Below are experts of layer 4 (counted from 0) of a mixture-of-experts language model. Rows are named router (the router's row for the expert), up (a neuron's input weights, with its number) and show model dimensions 160-239. Each number is 500 + 50 x the weight over its row's rms, rounded and kept within 0 to 999. Numbers have three digits each.
Before each expert's rows: a language model's description of what the expert responds to. This comes from a sample of Wikipedia text that the model never trained on.

# expert 35
It responds to: Prepositions and infobox colons. Prepositions like in, by, for, from, with, and colons after infobox field names such as Genus:, Formerly:, Organized by:.
router:437505606463516532482536453476482474554509551491466487478536436544472468560534415511590514497567454506480453443510526574523541463494492561586489535454443493459560523469447534469572545590422530546494388452574485501471457586518456448549624583
up0:538501558491535514505458476512479367572523444444510464476399484498490642462511491597522513527453509470577515497576476510417445536547477521432481419454432547507530557489528517499512599399564552477516486593402507464553509485596483475447503363
up1:464486529483575541478437454545564483540509530437456462433438567487541380541546390545533558479496508430417515530519577539416455568467449492586478524652497481500454594387556465579456538635511524474437532566490505402466520472488497446473505398
up2:500425568435618462488502482557494580497523446546434583497465533492465476489429545401496462410549512530534486498431594471493521504501433371520500529456473530481498489517525535602437533520522528484486542472457460493500506538512531511521489423
up3:473441513474572475413459500507462464415558461463501540469530499569573543471476594446487506471474534510504470519495446612476449537503544520530456495403496600497507624476494519484513494488434449430462547490419575464459485474573516516579538496
up4:508428588470548546499506433504507564448411566529578512509457470666573470515556438399542466509501470471368496460520372559570500528550437498509504433489581481535441468440587545456470531517544538492466419472551500474516489402533440457571515529
up5:364527531575496564571391405448437479459508499449520541455478445378533484536453535545582499434546587508567495595475577479499400531510538572467405502488467476469482514474465510509481377454487462464517452461473576507529494515575510446515448547
up6:439484515507519504537559534522474465445470551475523484461512480579498533467601395521463592434488483589526470506481462581492429536465450485506495542480537478493489505648570560538531437492493501504527594447638499554612509533440506528577466417
up7:492505541556526406603497516625409537402471516581512454528475612443458505479428521552417453510493404534474494420469464538446546608452548430501515472466540393470479464548518487478541460550494498512491538427611350487556503518521436507475521452
up8:585397517560493588526463480484492588449481512466495564444478433515588538578499538546597447542393514401509480475511536590619565595491536527504486565454512488494470491490513471503491529508515416464544609554489368522518509549441467506483528520
up9:570508527516490462413405507455524462430570528568446541488620454413465540542577568492583549387492572465662475501544545537452426494469526506474501526566505543528500533487510480422440509512516598418502521487498461474556493496501522488429406476
up10:530446469528501519625466427558439455494539612569490525470521515577558478468498488417406583443524506591491496520423531527539533470427452535466499528491422525483437457462480465448528477537506534508471491496463537492497490428531486497501529562
up11:484471477525509569538400561484554494392471548456406508474490510536576538627504559455501400476567374513507546460475476499458582576534514462424518563444497565516528422446499480581571443435467497497517460475452548560459505566501459456395531454
up12:514534506464526564452575432524492542443508431343562417488466397562408426541468488504439508553516497520435478515505503529480499443487650526534575472504494486509537560390360597441595545500500487424500437461496466491474483487469457484522551538
up13:498463527396440475581459556511503484516428487526531580503590541506531511434462519524557537460449517576422516558485485511431556598514499489524524441491551598478545522593552570475520426521469510515507481455456521506464494477510526465465457520
up14:444507546511480535468598522507571495413487482396436496526495454602505499462520464512513408485482445502517491424524650431450496479518500494549515589436612548496506509524423460548493450579514490422502578500549439538585492502525519474533535615
up15:516595527549486545442441554474497512447402461442477506476443531576443472554561442497583557552480525484530496583525490530571472494411613494486564565463522486505542482387510498487457517593427522465517531444462561433454487548538562489467516448
up16:541459508505508474476473527544439484546517477432501425502510505512534454625564515454512551482451382480442522434483444521561452464479446414532552510469446386506515508480455543501442596556536472444542420558459435470463489443538592513395526537
up17:591492471521490537537470532524340606482485518505518564499558514604543494610528491546417468383415391529475494476538481543530428557491527571509555505442504493511491496499516513556559589470460426539551427570578463475441490378432439549463517533
up18:531455468450435541549570491408420511559500494388468475486487454518538589461478503496516388559543521530553487550482509460496532440510548513541480504513549498499502568461532442500543557419411599465446475493473623510519502541445501469589489615
up19:501500530565558523483580476516477475445546523482502488457623436482525596486532416558527489494456513475539504408515443473564463480498497431508496530549522561500500403557630471554499571528489497531554387469590407495573501402466483482509528481
up20:445427449527485582485516540436524499502397575535592507500437557531463443508526488572532504457528334587538498459482433525467528527520524496522580525416442595486509539530492493495520534478386450478583499521533464497560515433391451475457534597
up21:497476492507423537533556477472573505422398626494444530524510469619440494529482561459443474460440447471469481534507531441430446516528505438485470511514532551509500502503483497619472575588529501520440478533534542446510500509506534471521487453
up22:531416505492579458499654503462532538502494500412512513504592554457566508541440512445506525547493495498520508550528466481533536450510406415509505531507469567489529498572626498592490471445522440526468482552450497541442494456520462484426508399
up23:520525545439565467474454553564524513481552530523540511502496486548566462518488498376569439441543466457546480533462581548551471500536421531532512517497505562499503486562547497458471499469528497579515440491534539541529502402587461499483495439
up24:617491589468539518490459596436478509527534469524428529520554485508555550492541515548560524487575542542555492508540537522484551482451463577592505381484478441506501551498453495576486538553502485495437427498487495478576461481403618536604513423
up25:520522534458464474562477359560554480521499495640501521505544495545493383474447524417501497622563438481471516521527496423498487529492481566416385486529488488522490450470465493497464538445466517511528487509531495524496530583496561444447549494
up26:505478534429533461491497468467471537507549583543424484561413480453411520442413504515542452478459491462576503559495589569525539504521380531491438467544483482456506388461397487483487474521496566428516454530493472513513506412521535542485503567
up27:499541430498486466561509466489499501519445500485493482516413518483488406494470503573463456385587383594526475440482516595465570552474524575522506468457493449475492466509482539461398594572522505492533585386465484533410500523525521497592530497
up28:529612443473557503435517545478576579427484472529532560494490579397516474421555528497464564473523468506515506431514464599492476529521570406443532618501434524486522529381480507555483497478536408476514509550438496488452493504484507519596487566
up29:453527587481579543416547398534507479463414547482455443485433449475489556474416529529534547502525550519496484494438462593447520486481514654446544545367506494487518420486478552448453419514458573528468450502570464460483486520488440516458466571
up30:545517549399466592597569510507520547448449505515510434501456529563401465513530476589464534606451609442467513505515487592436543547495476462475555532551523512471478487537445479571406558542535429521512541521502527524516500438431417456545495409
up31:488485492440539524570547511410460477539490415628481489493476467534411517542462534619537413485406454555466493500421565595478587557491504583478487494420465558494449409518446495503555378456483582485525456452457506496539489454514520517566485551
up32:552544491542489479577409439470500529540569461522518483462611438418597547520375521556499515586457517561648485506519564581436578420510452618490471466490472488504506470505452500575513479545500485560445496514505409492544510455568593504465523486
up33:495472553471367535571585498508524529564574480502435480475499526490530470544492556479454501529519541439523501477426512538595531520519511536429438518538573501466481485601517510529514532368420460521428517506503581554568497476494483477581484462
up34:536544515457466489513436454483485587574519480467549524521474475468485522536546505555631522508499468500445456472506561465485425606523487506512497630466521563479505557514488516449375504441457456503492439542525463561485498442500407520422542447
up35:529568469438520536453518583564541432490441546584554510524444537495446457440511487596455486545468552456431506448536469492543533588450555499478498500444567467470522546483473461521414568503432422511515490532511504529496512408557527473484514399
up36:566643431549445491508573544456525493447503454520478446522500572547466571537520584540359478522437574500477469507459468461532445500512554455494583426552487486484487572494545512506494459549584531536522550538616452601538528511566503490530467436
up37:511511506499548420527518498599551453559600621516461447502479522461465427511450445483552445618608483452582496461510441488553510410526540497471521508538539470443578550621458436528548492449516512532568482384496499450402502509442533462450536618
up38:414490511441457513540534552548522467500470464490561533438502571549466456564429525520373464531579500627553520504475548432489440549482492545542516533495487628505563440472551522513543506558440500514467506510488578474416511453523499498347472523
up39:462518501512416464493559569539602502508480513537446517502512488555510514562356444437546477448521462475487499603502488476493473580513504503556404504449506553493501524409454474498603459511495584500408534501560485519448479543454499518441514439
up40:483370590562483486515429485476477501528502499409521438485399515447549449530460507500536552423498395478603515523544559521419500380476443496470556470562442457505498485490556405492475536499524523505543541584375492475635502590497503520504580497
up41:455506504506488346568485504519513480534476510542470468534460526612468489522544520620455512406472540421564485431514539492449523465496558495543514405431581538471465519446532493535459444504564596488451516492542520521480517526504461486440503397
up42:516489464518503494508437514445502494492476429448554561467507422477512449468524449389518488472527544527582493421522550526515404463454534491507572531546532461507437456466511512495498392576543518581482578567542538517460493566528528418490523549
up43:513499486462529502418592496520473488505596484458440502489530535551517520460458534529476462551406500446552489434477473603516401560524554466529454560455501493488525428544541509570436566536508523517490533484542414552512492452561487481488525398
up44:523569518442460493510461574425559541464459473607627566530582540602523456554430476504513511440546480524519511548471513502478442490515471541446508463532462500506502490455443499553497473397505542540518596547545599496522491509416480511578445364
up45:480513469523459460487492457522593558420514486523505455535574581556442550550505514516456475471381476460424486528527466497494432449490514577427437531486478474491482565517495508427495410452566427469512520444487483429569499570504618501391450423
up46:490505494426500377533544490453476554426499384537501485482520511603481622477534518486453515484434585472530514565548500560450445554518482517470457481458477390467456532641446573494550543541416557495494516487477507472594508497710478531472432598
up47:525526436427490473515585420417523540478448528481529564530473507582539476518491587544452441531505498465600489442474546483503508415546520415462528519422565518526406599526528487456522547589551443519525596514418590538490495462475459502538518493
up48:498510404495567458521591524414568489578439470501512508533451471459461507495473544471448491528434512524534494487540603515502430357517479436518457404523484558477550509402594512542483478552517517511535414510539504532390498568577473524614512554
up49:539459502539478504528500421485532495509545475504379533461553520484478461446473456377476489562471549488490525452570517483525333511511514449491439507457493552500591560591545437517426523504489501452502385527505482545506503545550480489533506471
up50:476502528526602557506413505509476486559541511533502452507509570507496608381502511597454598491526501368517506592516533510414543502426469437541546512444578444478507456503503474433485514537416552526497553562435514402481501476504523521486522480
up51:513529431508445452593442447600537434577454456494562599525562553534525589521504512490553485466427452455470490463520454478521523406525444664496515486480532480465535448489464502513452545430476545464474482443345522552509521512571549451489580469
up52:522552472477539492562353504459582531479477434439416495478416540592458566526542528524659461545516560444529483482491438507465430559468529519456487545487544565503538476505524520461552451503402412523573555499477561501536508549531483471544480532
up53:499469469571505664497459446465517439495509553541458544518462505449457437483542488459526470465506492495434480475535526513445486458477477510517506489585442527516455473521489470573476588557521449523486530533553584582475512527468538534467447406
up54:548533553576392503519532419554613443490572426555455530517409458592545523514473538460482496497531554486497525474499482479472537547477517441561509569507482524463510476416343490451363431391468522513537483549419503611510498484555522538557530543
up55:565514456513423410492548431563458470497526541495469520533474531558458617510501585500562579552505528532590503474503494464547431512468451538517533427512498511484516473561521528473493507445478490459533497452467461556467486512467516503588520425
up56:515469465417518461529553478540485471457496503387458555540534570443526578495528472386525455579464523448580493601597525508604442366459536489526565476629488420495519454542496495724479446651536380534483459462451509503555486468523465540461564498
up57:443504552480560559590484505469525466611467488477558530462511502522533440566480598497499626453504479622517513587415526505478489480458531527514507505466530535507469590446524496470495480527478489505517550388470581550585501456577525526407455397
up58:453530485529510617483509536457540484490504493546466442478468592436523423498521510490467494493529509529539508449494416519526377419512518575545534595433505520483434424567558490371474425540522529526491514563491529525490474477438454526546477522
up59:521521467507430612489545521496458563436547464523546520506485397542528543514538505432540531439417575478497493342525482492563559443500511428454405483543472422481528536514495519485527492544494550525518420471568514570561491542510472525507566439
up60:525468483558533446529494532551484508452492570419470485514528485401601464495524560520479580539514502429457514615577543481438463427505504566484410567570499489534513581539524518499490586436474446439496578548598541454498519519460510461510570494
up61:534532439452426414484479485549473606469536530416527498472529396387531531485431443482467398526592532471505476477424420547509551412496521472451503572478488463508508535579512531496474500513524478590494399534465474592441488453546439513451514479
up62:476610541468482475530472469481517419603436495530579551500491512580494460502403523447436442576570494535460504520428612476517502578500499455465625411527567591503493425469475543418450548527487501527487437494555450543480498569450471474633420531
up63:495512509477482510557485443463447514459562503536544559515422424447492429484496431485448535538514431483507507509493513430505513484407428565473459495493486500503429560486392528487546402484528559490459474517445515587497517438500622494494543378
up64:512399519487542507426582413460507461433504503415507576494481466553544434547507508486516512391469517520432483479510539434438440574529500545489570501559491435533498468453462486512477481519537562445484461510516466441640525470444524544503569333
up65:504405517508474459528418429499434504411430512519512535496581498482440472507469490600439412471522385505473512506512597450580461548458536598498514536468477440484529501498438483547436477476453594447508552400552540564473483512530473517467543424
up66:474485537639463518488464484559439499478526521475448487477462611489612570461568554522521479443382474509600482426491503547392467445472521487553469425414502415492549553529490567421560551539479502561428509482520529512480493457370506481464494451
up67:481541614485579568495514559596552442495598510495544470540456491491543583478389513546457577461531492502505487575517493496461483376459579446548533576477476472482422431547485517484498532503483494481462457464528533477488486537468523485476526585
up68:568407493445559646582664480465527536561455494542454403472522511503495551561444527416518410488493528494506491452557534492528578502538429477508524496493523448509502533499523471544454438493419503516522404517476427461404495579537535549468538578
up69:551544525464516496457490492568518575523558392523427415524548594504439462538459526424612378507597488415549505483490542459460660508439489452582556463524479526497427456507475517563539484463506558528439482485579551479591489474548515474559455499
up70:568448546451439467471603447510508508626436502430532513483534481393614542508545479395623328448561448494464517502466484489470549433509433517538522478591478549532509541428503478559629560432473426475463569492494516552458513459540531499503510491
up71:472511462482373522391485516436497498563482514478409489470479522520570501542518525449507509478533457544426508533502385553449466418573494473521512492478522480484439506447509566454601522524460596503416572478539523490477497460554479503545533479
up72:493495500458552439522498472430475496537526487498540433474535494494537496488504514456566421501474505465567508526500606524448442558500461504457567446424459504556503515550492519505446526588464461549480477442533457544488503449487533480458465507
up73:511497448494473399433534560457439469484533482475611437510451502558550473599584550588468432429505521508558495530500507398552548462544530511480518476621434566495537498441568511497573566493508534580500625569643486503570482514476550495454473407
up74:514494507482452466475341453429443473551586523394527469480413612503472503576459530423613571583537540505554486506556575561615495463481508570466478560533459483509492535485564421487439551510561437500483401556518504448476479559533489481476518580
up75:506528540498509581533432473495465493460567522459524383467472460532475556511432610591429437473528539455481487491484511540453460458548530569547394643503527519528450460460527482480382561429483469496506484600434547500500513443500456529458527620
up76:517431520487531528591472516494425458466513551526435426486476456485425457514573539505518526493514541548552462562514564585475427491498513494507451524519447642485398585398502461413500488520508471509446409560503545519495488494558470511513507616
up77:440468516419557536612554498493410525489556493575457526501597422484499454494536468623655472448593525554453481502460560505570574517501477458586554503547466500502499480626506513542521556479514443508510457514483459501421484459489402478499495468
up78:506537530507476497420542514519528466483492466515395568521577582506412526562475460476532444471399521505487474494597591487526592521454443536541402429456563376471475447554407519581489485552482574525494498496516505438471486563581463488518497530
up79:604393490540489489467442436519434472464493459425361519445451529484552466508552511491538437561537512576445485469505471500447531522499429606478576495575469417524504527479580525485478432590434551525515460490514470518595489453591546494477491525

# expert 42
It responds to: Articles and conjunctions. Function words starting phrases: the, a, and, an, his, its, their, that, often after commas or "In".
router:496441545428519478519512484483491521593506544519393534517538455481537393527533444490671514469568498536432474411542527518504635472549453548573500501445525544490609479503407562552548581568480518481473407611538477500422471566465477503549520569
up0:535456539435487443556550458430448483674530456445458462528505497504483533529473523496473479560456528472587470555556603555442543443495537484516502508471510542480499531563537508464501421544516461492508511485517514528500493462521464541452489503
up1:540600518477467441447589502412481450527606522480504333534482555552521554503433602522455474495476461553531502505460493560477569482468386460548451497519467498468500476493455513568497544480539350516512447449533500465466511460473576538486494392
up2:522437505449478566592539517475527556479515526571487513516472507539458367573450480481602418532512543549592498440483511429570497573524564486494452549495496498472486466525521485580490471470492513443574522516418522488571496560485549484530490431
up3:381437501488616566495530579535399512394530547415489535467508443662455456529580521507543508498433504533457471479465507517447507630518495436563560497445525435521427556545490583509489499485417478536514447466535507438482503406505525524399492454
up4:397506507473543537590570448532456517545576443495594489519467559475527558504526577504480551505444550518386503524467510462545411519490633484488467457396485543503483558506537557496506463520484444455490543471453525490464463509461495503460576537
up5:525455572529518458495485579476514479628531525515417476517565462428502525459500510426457450492543436520493498501476424426475497415535517473605535398544400475493529446546379472544521516364448605529492391473459464501508501500412551515567553550
up6:478430544504560443611445543428479458496458483355431468472572487421438416462456508526417485529547526540601503524519594510436450466494490565487563444444499513520415520453570467427484427509472504564530444451459610432463498471467432526525510504
up7:477582543489506557348472386482492486534481521499469527481493461465511544589484531563515471398601469521434498565474555411464521454454501543544530454462413467541466513467500465480495466507473545463444479498513543551564491582536512541450519469
up8:539482533479444404475404504482536487497548493555487517467497445519495437538524534577383471543475552488601527543511458508421517508541500518574462554373520490502425535616512498461571480522549423483524484496548488384486509488517434481462527452
up9:567448389466449554495444458552509388484482486463553519477550529565501476524554502516489568394580533487444540490570493533450424396410514489510505504562456524510514457534452523564551494535516556493463486417593454529457520557462492482637463464
up10:405448428533552525476527501558523563491442624472503518449557627536435444380531552533438468494522499524575495527506463587458555515526480465514571577475568565518484473530493455468448477493542565472515479607429488499436511394485469468435525457
up11:527573501445468481519499510521444476530522513611532596490588470479538459467560572451516566501525515551453522525524565497503468466604467535435543549503527583495473531592520510529537591464476511561471532493497438540365516531407474491485482531
up12:515477538553529476527532491457429618360551523589451463513610467512532460534541492575536462477558478416507472478467527544545437505537523466496539510455491566474464519520548464532455419510552563506500497598564471524514492498468459538518507465
up13:511508485527497480553641438504568490514559432545453506518491527531409509543531523563418553488472486534491467482504527526487494534451400533484473530604503473480539515530469521583478533492556518483462448528480437599598514466482586542435458444
up14:489452509435534561501493517503485611416465574487502467467420498624495457548419469426446454523486493562526495472492437566535511433474563516527450549470473601492455418569439528594524432567447480533559482414467476516491500470538514513483531568
up15:478543525441355540564479613387485566418516485584509459543605580504456557463522467587457515499570519444506484552435414522535449520501506413486388539388593479475521478491482502413432499547496562493403540501429482515555492569576483519552517531
up16:567563457489541527533512541562545579383508529514452472510549615545509421520557507451568484485479469440561489433506489552522397516509496504510522557398551459480440583459527516510409567496439526488463520517575522502497520453449469519475506511
up17:468465508477612465495444565529447430490571526517585606445461524391571547486496547518387480494486490512400495501447474465554497500560513515466499615458492520505532560457526486526522507433483532446499438401563565465551490443475560477421450510
up18:514511465431432501442441531497492543426576553478529496500450540584417413481400510554479438501506461482498486407548464495495525439506510470466475561456529598488527570500415475489442586406476575502475432624418552622490487629518415466454527568
up19:423503535494473520529539526496404468476467578473424484446566508451613466553524430504572576489587502576589510492459484529563537458536491519489496538372495536515505574540538516274515609485541439529562643509504468444454493449409427476464504541
up20:480508492527557470554423482485568499619464548514498509465480490358532563499371554466450444495466502461630473519511623579545442472508430529526485438450455587469516500515472478503524533580574583552493522575469412607479491460540526449483493452
up21:572531514416496443652534518461556504527527445423530520503567469465468487565446552534503432520553649543554500486465516438569541449505473370446487407486507472515440515438558478558552447474517536546501390479589493596488490528591463485497478546
up22:477520436533500492454481502544480502483478478456536494517520586660500483478468559442460557582505414477491526520494546548574440469466561515516471502395545628500433479562467512450560468461452530524444564469496499424501492573465525539532447568
up23:395526465513458543405485488526499529468479575551532488487480585486398509521379479439559466570549467533430521463469414528529535439529539480572535528525531440459553545555361541498458522549513547527460414496340416450421502580502558505515547530
up24:538540486462464431517529490506449468520468539485509484498463476606572477534371517545416573438499535586417505553453582515438512503451467499427517414513467546516474517403486444596449602509534593454512550501518517519431505592438540526541502460
up25:488516571531588546530526525453500490466403546450509458473473543564602441543490515457572529467501521574529497494473395484491404516440526543472519486414501474490449514509526486666407546542505488542532474446521558454511471437440476531494476468
up26:522545431451503514374569505582438439589500495520502450486419507512566572493429515543521503515528507537505455537475468560505563504501512486455527421564524463506544580484517516547477546500501553518486552526548542372484499428525455489412482586
up27:470539505508540536600491473554559485529500570463533526502475612474543483520528480377434539467482402564633511521481588541578526608418522548518514514488499411507479492519432548477457540498475461479519511532587611498436531388458502479504436496
up28:471530572439510427544585580573540475505596532498463553519484498518508542452541482394433543472506500478583475540513557437393519429461468507536522491497514506478475581613590502528463483512544536583550550449509417535521491483582447455559505522
up29:428563455468488381529507521432491501549574498557512422550408639505525539503501532491349477603447536491541501458508507490476369523482562525481497450590483506494543557603466477405433448436512567464512526505507577601511504422542499430429484399
up30:509520520417602427500373508522494558574515450512522512497498553591554547484478529510566476560460434485540518391452489532480525499432507533479529575467420487497432481575495468508479551543506462474519504511417524561456493525505462498572588530
up31:533489538400482572457575502424540500578589531526522472537533532469438511387431490430455520509523569536481502510510483527579541458550492458471526553515557495501526580404539453473568494523414544495531435447522565490439496505488450494520481627
up32:606526554578553526455523469487464567429408548552515475552461405554588492545450534457488412597542550495431494357507424497528457379505590430554597432495452562521532529491541497517443515546471439585499609592511518500518502563489538466582474589
up33:444471472467547542587521552568542449545470526401548573512530481431444494479572458548426505410512559559401507468565543503608436476473516515565438519593457519499433514542535470456613528504418451539474531562513492595430495534504489507487495485
up34:443517365423418642503464521482532420454395554491467557508497456522446554560491489567546449463470429509574507539471507485536388511508472501457596549514460524480423531462489516558644505501454476533527491504462583551578507481428527532443473473
up35:510461521450390465573498560519503532524459504635497414505491363514431424442509461488568518535582548494468496476481534527502454458517553432453524473488504487453542444496418517500432434565565505538541462590504465495421478449572449497524474540
up36:525530482536424525525587434468610421521506549376498536466500466442558520555528524331400498477499562453478498488480360509523518524470541503513520418554469604514504476504433486482449553483510468507536540548369502641506499571444536553522543454
up37:437475498529488433538511476580487480530367538512481460475538509523569508541524528534480573538464454548481513487506502533456481430516482480479477485450536490525518489489530527406561507493475537509526570477428671477474482486526472470431500472
up38:546575492496471594547602542627480450488416469468505543530557498450555405464528514516552493484561522561531503434390405478526456405556532420455523401496479426472452451490521465535551463520516440541545500482523449514559483475600440479533584578
up39:608654530576520565438435494450409534450566536540490496522548355600441512456585563588533486440558475498429460460549492528495539524508577565493544434392537482458507440436475559570407528420518525569469547480628522538512504540452484511526489526
up40:453414488502492411498548452532448563471494465454475399456455539507474543496518544471546551593579466406422480470508435473425606442479475533510544462466539496504631558519504522521401578491472462514562420416440525512572533457532479539480518496
up41:476366513554604540451426461611504485469464539475466491507482473492504491519520415600567485457455476483536489551561500549490534534557522572494437561580534601469507550547458496522480609489495439551439386624556551449521491445496533499550560503
up42:457502504497608541529602423518565478430511480429552539506568437507419542512505438527368482466468534560410511559495513397544493497541443544429519504547428496522472513468572497611474564457523516500521511544417501455449512586523472507615495415
up43:538465528480514548604512510489450443515414463449526511491425482516482512552558495615465431551550442499426503470529517442489429521547513559464532492436587449476490568570506472409534535405516457484475527490509520510505489462563426458578494554
up44:486536540452423495559476499429529505462470494629487590464451496460613499543564463554446469552486437528445500503486473579477462571512566574481502487434418572492523494467606501504472562530423516502459611463489519501517515386544467526488442361
up45:570595468508472515474523545589436517504547551501494452490478552589507495484447428546469454545439461539622498517556513540378411551489498469413465551604510456467516491592517471535553611492560533500524544531452537551586508461431519468455545389
up46:604494550502550510474440410473481591421489477522464511507478448571544567536544458507552493493397565481507526545543528487431425582466533573542514473493522396506445440439571505537429444387469550437530550594455522451581514567526479450465476384
up47:445574503512436505561460579518545507452487439560539601480464565499559438445459441619438530405527459584452518449516468459579453384553591491498519451362514537480467562549542452454546464498443600505526537576468476418520505559533458488459495485
up48:466496518590481539502568419480398538434576442542544510508525514486589505412504591505478458540515554522586481517419547462504498588436511512508464530509477507517495475478462503516490544494535599491455419591515455457570491422627539525456458516
up49:557498509461442493535500564345503411594477462538605464511505464633668489522564526455558505546594470554512491466473614457560530526495502475588527545525418463499515488497438530391555531532492468526477484481584488469423484575508402465527462521
up50:551549466495568413582445464533484497563508485545542551469529449480485515537542424576465525527538492510563509541458486478452539510479463500515438620552579480503484574525513519447516486467421471542512698502471491540487502502522514539438514432
up51:471496468500643587433468438463512588434457552500499573525451588485523527497660475563425525477472555519461495513476626411562422508534502525557487464512482476486552474468557492493430448543501501528461510461534492502388511503432484472461493463
up52:498414467544546510541536501598510492542532466537466598492546451518479468510495529488496591404535444430536485557478483438524489503621411522544462640608560493497476622602501499523468506582525414494471539543458567447538528547482486454546541555
up53:544463586434573453579577413535549475541535519552396518488432432662514492491479551464453530519531458506473516520480590559397459561511534533465466491439543497496488485504454553456422475431582457509529415527395620479479515469436505471538514467
up54:479494531475454497519587514538491563503523460380525541524461557434574513589550506367405477540639528422394486465482518483592582485471501511486562529566442544503457534431596470550578574488540491553469593544495455525562495420469554551515458641
up55:544512514528404471504424484493643461489435492503472469495655474585462490436512556599502527469499469535517499580523570469447456477527556544483474483467521471502493477450454534458532465495505543447448559496504484548646498479475427466612485462
up56:485523443606584578478438421502470489534507593413577523438486408478511504499442542432577450494569558493565474540542454484440421445550504556501544531558431450522490526507472432531537510524538422487586438565395563558517497456430548509492532604
up57:449424523435490447562619512489553569476490518514458510474421492469535488484608517549485615537408462535519506552492585527523563506470515491489459506467496586544428490443450548511635465536461511500475473504468567511531513451506505521555509470
up58:492485482483463548525512535368603515491526451550549533516589524449488499483493507477538521486477463520542521443429479395577390501564517472531439495520488452518539503546470525515513435482440565600457518434549450506458498572516460518533496545
up59:482496525497494518448458407495497369413507524428566448455654507549566430468508522573452500486474527427564483538509506514535446524570446539579518553576465490462510503512411555527525487503401483544444550536459558537506473416487561489536491487
up60:514540564499531526539524429468465489502624497451476613500525497644572417510506575458519543578406521512529503427542543518510460532454545469521531501463402489527465500526546468366544458482542439482504549504602444566527488446498519530484528514
up61:554491551490533485417401510453409443594450475494595438523476438511561410555509498493473406438546533506442526452492517492538587556473506498531602485596426457510535405460577452466389465551427526486539581443413472527424486529500504495572521519
up62:556544530458519506480482531549389524518443532422547503486593510511475471544518469504448618475439508552475492500469462469471517467503544568394555505464518506545466560507418493511508555558539431463478536547615473565556494468475514421469465576
up63:522497463497436563527525550518544545481505475492568473452539493504495446543580480445401530496459515592478492437488500515454493520455563430516503507525517433537507434443584482435416471543378410532504547429539498477470505627451392496564525525
up64:532496504487533443459460485522575486463500401393588550483486490572418545556524523647488453413542485496502504453440420473464509533561498556499559444489473585500503443478542516431467425536527507472442506483598639463509497569486533533477396493
up65:513509515416465444535476395452425493492541477442478484495483529554569596514484459489530452517600508481460469427540515461518571507487514554496479457508486516504536495477549457516456484539484551502462407554484536373361477515545547542463553508
up66:489437444530519473429532577524506502488449418464608481486602480526571488632540498647388386438498530433381490454534407466454539504532508571533552484536421624535511457533537500514499492524449532526491500488609583488516498515504519514540454447
up67:577479459501537550448501541509436507484462405495482444488522552445572487432529504576586513470527476566532507469457444643543490408436467608477553528482529442505506538557447507567525522456403580503476532425485492529599498429503610477477525471
up68:636613454514459458451454480440414475409446551531477542528557374482422463477465391453579489515511466549506503594494425427536511456478477483523491432420488519488453507535440524555450572520550467488538463437433438559437475532549470454541530478
up69:479502567516465436490558311423526512427525504502538420558478475424476553541411449483517440569480475455451496579579435543440488488476557462452476578541475465470520466483465446561509533459465572459503599529444550487498503448542503563483562501
up70:509533504570543427520472463469347435553523507483446503480521543511581524503534522405449545538491434478485500383486599573517520446497507638444518488530568553489472500456471525528563478422398474466417555577555547557515483629554571491527445492
up71:525522537499519458443584408455520438542469550446491589489529450545528397487541490463548488567449558486528474444579460495455479424575523586491468454489596457530480568424471524570538599456510467492510457510520469592554506465495584503584523470
up72:598493512566511618531440471519442567514493506588506536494506424613487550499490510460604509503511496393486482496472444582496520489494528576467594549534570449479491467577478526471489467443491467504546530561543487474544501517480456498577470450
up73:497619545497451606528583608496476506476538457508466464505498485596458567514482460521487534522395456421445499411478559512482512643481483448503436549471588451474510418527515506530489444525510509496473421449512439556500504461562470498517471518
up74:525511508503374440494469490561496542557485551504516407486528484474587507588497498550562516538447486453555491473525533383436538440469549584527528493512479423491514529360522563469431488387479554497497499537469524438528490447500602481583533411
up75:518521624492471526458475525461481491475590460468516485485565497518478577509532428577472526536580562451510535480485418468542561428511522454596507465537549497487563622464542550529503434513481532518472413506496519421447490539581490474479526462
up76:431484490539510379379541457516545408619569498372624540522526456566461464524573488415470552480529519484586517620546482536469460516445607408546533478495553528501568516560455483506507464487473522463543578564378484516466495497477505481488524496
up77:515448472534399568456558464465625486585479549446439584533465505434464455544522521519400501618527577476549525454490539491481445507550577513481545437426517551492560514491442507504480392512572579503579567402591506481487495445404492421477524473
up78:501472503527522517467475559446482478491467496455494562512480386401472502479442502564437503439574523556520503388575429458493488509495515459570546463533459622521535501470423533437556485595499513484524557545532391475551474567483534456550423517
up79:575497473546427462492490505515637430418487512467546531490511462610431559561565373571510447463484528471463481500528573442436365414471475544499546523492569476509432396497524493546438468471519512480536557468530473562562513475644508443516486469